Weights of a small mixture-of-experts language model, trained from scratch on English Wikipedia: 32 experts in each of 8 layers.
Below are experts of layer 2 (counted from 0) of a mixture-of-experts language model. Rows are named router (the router's row for the expert), gate (a neuron's input weights, with its number), up (a neuron's input weights, with its number) and show model dimensions 0-191. Each number is 50 + 12 x the weight over its row's rms, rounded and kept within 0 to 99.
Before each expert's rows: a language model's description of what the expert responds to. This comes from a sample of Wikipedia text that the model never trained on.

# expert 25
Blank table cells and syllables ending in a inside names, often Japanese, Slavic or Spanish, such as ma, za, ka.
router:37 29 37 50 64 47 56 62 32 40 70 46 59 65 36 47 67 57 55 50 50 51 57 36 60 57 40 37 32 50 68 53 49 54 57 43 70 54 64 63 49 54 69 57 66 49 53 68 47 59 55 51 56 68 53 65 51 50 40 64 46 39 53 52 46 36 33 51 39 29 40 28 63 53 65 27 36 37 44 66 45 51 34 42 49 49 25 39 60 39 42 52 54 41 56 47 52 41 45 47 52 68 40 58 45 57 37 46 46 42 61 11 44 41 73 45 37 34 63 39 44 52 61 49 43 67 52 50 47 55 35 53 58 49 73 41 48 22 34 41 56 61 72 30 62 36 65 52 51 92 50 35 57 51 36 60 22 52 60 52 45 40 38 44 46 32 54 41 53 73 41 55 41 77 31 52 47 53 36 68 36 40 49 35 54 54 48 76 56 42 51 48
gate0:42 50 52 44 66 54 42 72 42 48 60 52 53 70 50 64 48 39 56 62 29 35 50 42 55 54 60 51 60 54 54 54 45 25 32 64 49 49 46 51 35 55 40 29 45 33 50 45 63 58 39 58 39 56 45 25 53 27 41 41 46 45 65 58 59 68 42 64 48 65 57 36 54 42 34 48 28 55 72 53 40 43 51 34 56 42 65 49 63 51 58 48 51 38 49 34 63 70 54 40 82 52 49 49 45 40 41 66 76 61 63 43 45 58 37 45 45 44 64 41 50 48 56 49 57 58 65 66 39 19 48 63 44 20 52 64 58 38 58 57 51 62 72 37 57 70 18 28 64 41 50 41 53 58 28 56 38 34 45 52 61 24 60 36 48 33 38 47 52 59 47 52 57 45 78 59 56 58 42 36 60 60 29 44 75 63 53 45 56 70 59 53
up0:55 51 49 38 62 66 53 40 61 49 62 47 47 44 35 46 47 42 34 53 46 49 42 46 56 30 59 43 45 55 60 45 45 44 32 45 45 80 50 57 54 48 47 47 49 54 68 23 71 66 57 45 24 37 68 77 42 61 64 65 43 26 31 52 64 45 57 43 46 51 51 53 36 56 61 63 18 55 59 39 53 51 50 56 29 54 23 54 48 38 44 45 31 57 50 59 62 40 54 53 29 56 32 47 36 49 76 43 54 57 54 57 61 55 51 49 65 55 56 77 50 49 49 57 38 56 46 34 58 58 52 49 60 69 38 39 59 49 41 71 63 40 28 71 47 28 60 44 37 48 40 73 40 66 66 63 61 44 56 37 54 84 55 49 41 48 57 36 50 35 56 49 61 34 50 68 52 53 58 79 53 43 48 44 24 53 40 39 43 29 46 70

# expert 10
Inner word pieces starting with t, such as ti in conditional or negotiations, ted, ting, tor, plus not.
router:71 68 34 54 37 42 41 68 50 62 62 27 57 56 69 53 34 33 51 69 55 40 50 67 31 53 60 45 63 75 57 48 63 41 69 31 43 49 70 49 33 31 43 74 53 45 62 53 60 45 35 52 47 51 51 54 68 43 45 29 47 47 31 73 50 55 60 56 37 65 41 39 62 45 60 43 43 30 46 63 70 27 40 38 62 44 29 71 51 29 65 46 45 54 58 60 65 39 44 41 55 69 49 52 49 58 45 50 70 46 48 67 46 35 68 33 48 64 56 63 47 21 43 45 56 48 43 48 43 53 38 42 61 59 42 48 54 59 61 46 41 45 57 48 61 40 60 54 51 46 24 56 54 56 34 48 63 59 55 35 63 56 51 63 59 65 36 57 58 49 24 47 34 48 64 55 52 14 63 56 64 48 54 55 69 26 65 48 43 56 34 63
gate0:31 52 48 52 83 39 59 60 51 71 44 59 75 44 50 67 40 49 30 37 45 52 65 60 40 52 40 22 39 60 63 32 39 49 63 41 45 54 45 52 52 37 42 39 53 43 28 52 64 33 33 72 48 34 41 38 64 50 47 52 36 55 56 60 47 55 65 63 42 49 41 80 54 28 52 66 63 49 57 30 45 54 47 52 59 49 40 43 41 45 52 63 36 69 35 66 48 65 59 52 58 65 61 60 58 69 50 30 37 44 28 57 76 46 60 59 55 46 75 49 54 52 50 44 37 40 47 69 67 37 49 51 49 56 44 36 44 42 37 61 51 59 66 48 37 65 37 34 45 48 51 65 51 79 43 38 52 39 52 56 50 36 54 66 53 38 52 46 41 30 28 46 48 38 53 74 52 71 34 43 60 61 54 40 58 60 67 31 56 30 69 65
up0:54 49 37 56 73 53 51 58 51 52 28 57 55 48 74 37 51 71 43 39 54 53 46 44 59 49 21 47 66 74 67 71 50 67 53 36 48 52 24 63 51 40 46 32 43 49 41 59 68 58 40 53 48 59 44 37 43 59 39 54 52 62 41 45 63 59 59 63 24 30 45 53 29 41 44 17 54 61 28 59 62 39 47 34 64 44 50 57 49 49 27 72 66 31 42 57 50 58 60 71 52 41 43 40 58 57 48 57 59 38 48 47 43 39 68 52 29 59 62 58 51 68 53 62 42 56 51 59 46 71 60 65 45 59 47 53 34 50 64 80 56 54 32 69 49 62 63 28 48 50 56 29 26 46 35 33 63 51 45 59 46 34 35 32 35 64 42 54 48 60 74 45 40 48 65 54 68 44 39 45 44 50 51 33 52 60 55 46 62 48 59 35

# expert 9
Lowercase syllable fragments inside longer words, mostly after the first piece, such as Upliftt's li, inhabitants' hab, obsidian's di.
router:54 70 48 46 49 30 60 31 45 64 46 56 66 58 24 52 49 32 43 35 45 53 42 27 40 51 30 52 60 25 63 37 52 56 40 51 48 71 61 43 48 42 35 53 54 35 46 57 64 67 49 48 50 59 51 55 46 45 51 65 46 33 60 34 50 39 45 45 52 66 48 60 52 50 53 67 71 52 46 45 54 53 47 64 51 59 46 55 20 74 49 38 46 68 44 33 62 55 34 44 56 71 50 52 71 20 43 36 53 21 37 51 53 27 49 36 33 41 64 43 59 45 48 38 39 64 53 61 59 56 59 65 57 39 46 35 46 63 49 28 51 56 73 65 54 48 30 62 44 37 72 52 41 68 41 54 34 54 69 52 63 44 52 74 71 68 51 36 44 68 48 76 47 19 36 64 46 44 61 56 47 50 53 56 52 46 72 59 42 48 63 60
gate0:59 60 44 44 52 44 34 42 47 58 66 51 43 63 50 60 47 60 63 29 37 36 58 31 52 67 28 54 52 50 38 46 33 23 70 49 47 50 58 48 43 42 50 68 45 56 60 42 58 56 65 58 47 62 29 74 66 40 50 48 65 64 28 57 46 66 57 52 40 36 51 44 67 21 52 36 65 34 55 38 58 41 78 54 66 44 42 65 66 35 50 49 75 42 64 29 48 47 73 59 40 67 60 34 36 51 43 63 32 68 45 46 49 42 28 54 55 48 53 50 49 54 53 44 29 57 46 15 44 60 69 53 51 34 62 51 41 57 62 64 64 38 48 52 64 34 61 46 44 49 33 48 59 67 64 53 31 63 48 50 58 67 54 44 56 40 47 51 37 39 44 52 58 46 48 59 18 59 60 42 52 30 40 54 31 51 72 40 58 55 65 41
up0:48 25 65 66 63 39 48 51 34 54 48 48 37 78 45 46 49 53 40 42 48 21 46 46 46 33 45 34 84 44 52 58 53 58 45 59 48 39 46 58 26 60 66 36 45 25 29 55 63 57 44 59 67 44 42 74 78 38 57 24 62 43 61 38 41 60 60 58 63 46 49 30 56 43 55 61 59 47 41 29 54 60 42 52 45 42 66 65 57 49 79 52 49 45 47 39 52 50 43 77 44 61 53 49 64 48 52 51 56 36 55 33 44 61 43 76 53 46 39 49 37 42 51 51 46 49 46 35 46 75 57 33 67 29 47 58 67 80 66 44 39 48 47 40 60 41 50 75 53 30 51 35 52 57 38 37 48 41 63 30 47 45 57 70 34 42 46 57 37 50 46 67 53 65 42 53 36 62 46 54 48 38 54 41 43 41 67 49 55 36 54 34

# expert 4
Final or inner pieces of proper names and words, such as y in Barangay, ies, ons, ert, ra, ett.
router:50 42 47 38 54 51 25 32 60 43 41 69 33 55 48 35 64 55 44 75 47 37 69 55 50 46 62 32 69 37 56 51 36 42 49 45 65 37 43 50 48 51 55 51 69 31 44 49 47 62 45 44 60 44 48 57 47 72 46 59 53 47 41 52 55 48 62 51 41 61 39 42 70 43 57 42 42 46 27 41 37 69 54 36 41 54 68 44 72 31 55 63 47 40 36 29 40 41 61 44 50 47 51 63 38 78 49 58 50 48 34 53 50 73 54 53 74 68 54 49 55 41 47 54 74 45 31 56 40 43 62 48 50 64 61 39 60 26 67 41 45 36 64 31 39 35 81 31 50 41 48 61 48 36 38 52 58 37 49 65 45 41 53 49 57 39 24 36 47 70 53 42 50 62 35 65 76 74 57 42 64 66 24 40 54 51 60 34 73 54 36 50
gate0:73 67 63 54 49 41 64 39 51 67 44 54 30 41 44 37 54 59 58 65 34 66 48 56 37 56 47 53 52 31 79 48 62 40 67 59 50 36 42 67 63 52 30 36 48 48 61 62 39 58 31 41 47 65 49 50 53 77 56 47 35 63 70 54 21 36 47 28 42 35 48 42 46 71 62 60 38 51 62 55 55 72 58 56 54 49 53 52 37 48 35 44 55 37 58 46 73 49 36 66 39 40 31 66 74 25 50 55 47 41 37 46 58 54 64 42 46 52 52 55 52 58 60 61 47 55 57 65 38 39 57 57 37 62 66 47 37 47 34 30 28 40 51 64 47 57 42 61 61 28 48 57 46 64 37 54 56 47 51 54 23 39 61 66 73 60 47 38 34 55 28 41 41 20 68 50 58 46 39 46 32 60 38 64 40 58 57 40 54 43 45 61
up0:63 75 47 47 42 69 57 60 63 42 37 60 52 65 25 61 66 63 45 59 53 49 60 50 39 73 45 60 58 60 65 64 38 36 48 51 42 54 39 50 53 50 54 44 34 77 41 40 54 52 74 51 29 51 41 68 57 52 42 55 61 72 66 56 36 38 41 40 47 40 37 42 54 43 53 29 52 47 42 65 53 61 78 36 65 46 65 47 38 54 42 51 61 43 39 57 50 33 70 52 38 42 57 59 36 66 54 34 43 36 31 62 74 42 36 66 70 48 39 41 74 35 60 55 43 63 41 72 52 22 43 56 63 61 67 66 35 39 54 36 28 41 62 36 50 42 53 45 57 60 54 52 50 52 24 50 35 68 50 32 33 50 55 43 53 34 50 55 52 27 53 31 39 49 56 39 30 41 58 45 26 62 47 41 45 64 48 51 55 44 63 44

# expert 23
Inner and ending pieces of longer Latinate words, such as ist, ure, ity, ute, plus species and Genus in taxonomy boxes.
router:54 52 51 49 59 53 43 26 52 44 52 39 61 36 61 43 51 49 47 38 30 61 50 65 48 67 64 41 60 45 37 39 51 37 38 44 67 47 60 83 57 58 43 50 61 52 50 35 39 40 59 23 41 46 39 58 47 62 66 43 24 55 53 46 39 40 49 54 65 39 42 33 24 31 44 38 55 49 54 37 50 41 52 31 57 62 78 44 72 42 38 61 67 59 59 41 55 61 54 52 49 25 41 65 28 65 73 55 56 63 47 69 61 73 55 47 45 42 52 70 29 54 47 59 51 42 52 61 34 65 35 74 49 43 50 68 55 62 60 30 68 58 71 56 71 61 55 48 39 46 43 65 24 22 45 64 65 52 42 43 32 42 43 49 56 68 36 32 62 60 53 47 46 44 31 43 54 63 58 56 45 38 38 45 51 50 46 57 29 51 50 52
gate0:52 45 36 45 40 55 67 40 54 54 44 59 40 80 39 24 69 42 35 59 57 52 45 61 65 86 36 47 48 68 66 31 56 60 43 46 52 62 25 39 54 34 64 43 55 47 51 50 24 34 60 39 55 69 46 54 31 43 77 44 64 62 54 55 36 52 45 30 45 50 54 52 68 65 52 58 54 48 34 66 53 38 65 68 58 49 51 49 52 42 30 44 40 73 36 49 56 12 39 57 54 41 49 56 46 47 55 56 41 67 60 63 58 47 47 51 41 59 38 36 75 55 52 70 42 51 52 68 45 53 55 37 46 51 52 56 48 49 66 64 44 53 68 42 36 70 40 51 60 34 51 52 55 62 42 50 36 43 45 56 53 64 47 32 31 31 75 39 50 48 40 33 65 61 69 70 43 51 52 34 55 38 31 48 61 66 64 54 50 51 28 49
up0:58 40 51 68 58 63 52 49 57 46 54 48 64 27 52 61 31 51 49 55 49 49 53 44 30 26 81 47 42 51 31 55 41 64 43 57 59 48 65 46 63 43 46 60 43 54 49 65 41 54 50 64 57 50 64 53 63 57 47 36 53 22 43 79 46 36 41 51 47 51 56 55 51 38 46 52 35 52 56 31 49 62 37 55 56 39 63 39 46 67 52 47 55 34 59 46 27 92 50 32 60 55 39 48 71 53 44 45 48 48 61 54 50 59 65 50 67 36 41 49 42 54 47 21 33 48 63 22 41 62 52 63 56 35 49 64 53 46 56 45 50 59 25 52 69 38 56 37 26 68 32 53 34 47 38 54 59 58 59 57 48 58 51 52 73 54 29 56 68 54 48 51 39 31 35 40 41 38 40 62 49 72 76 33 37 40 56 53 62 55 79 46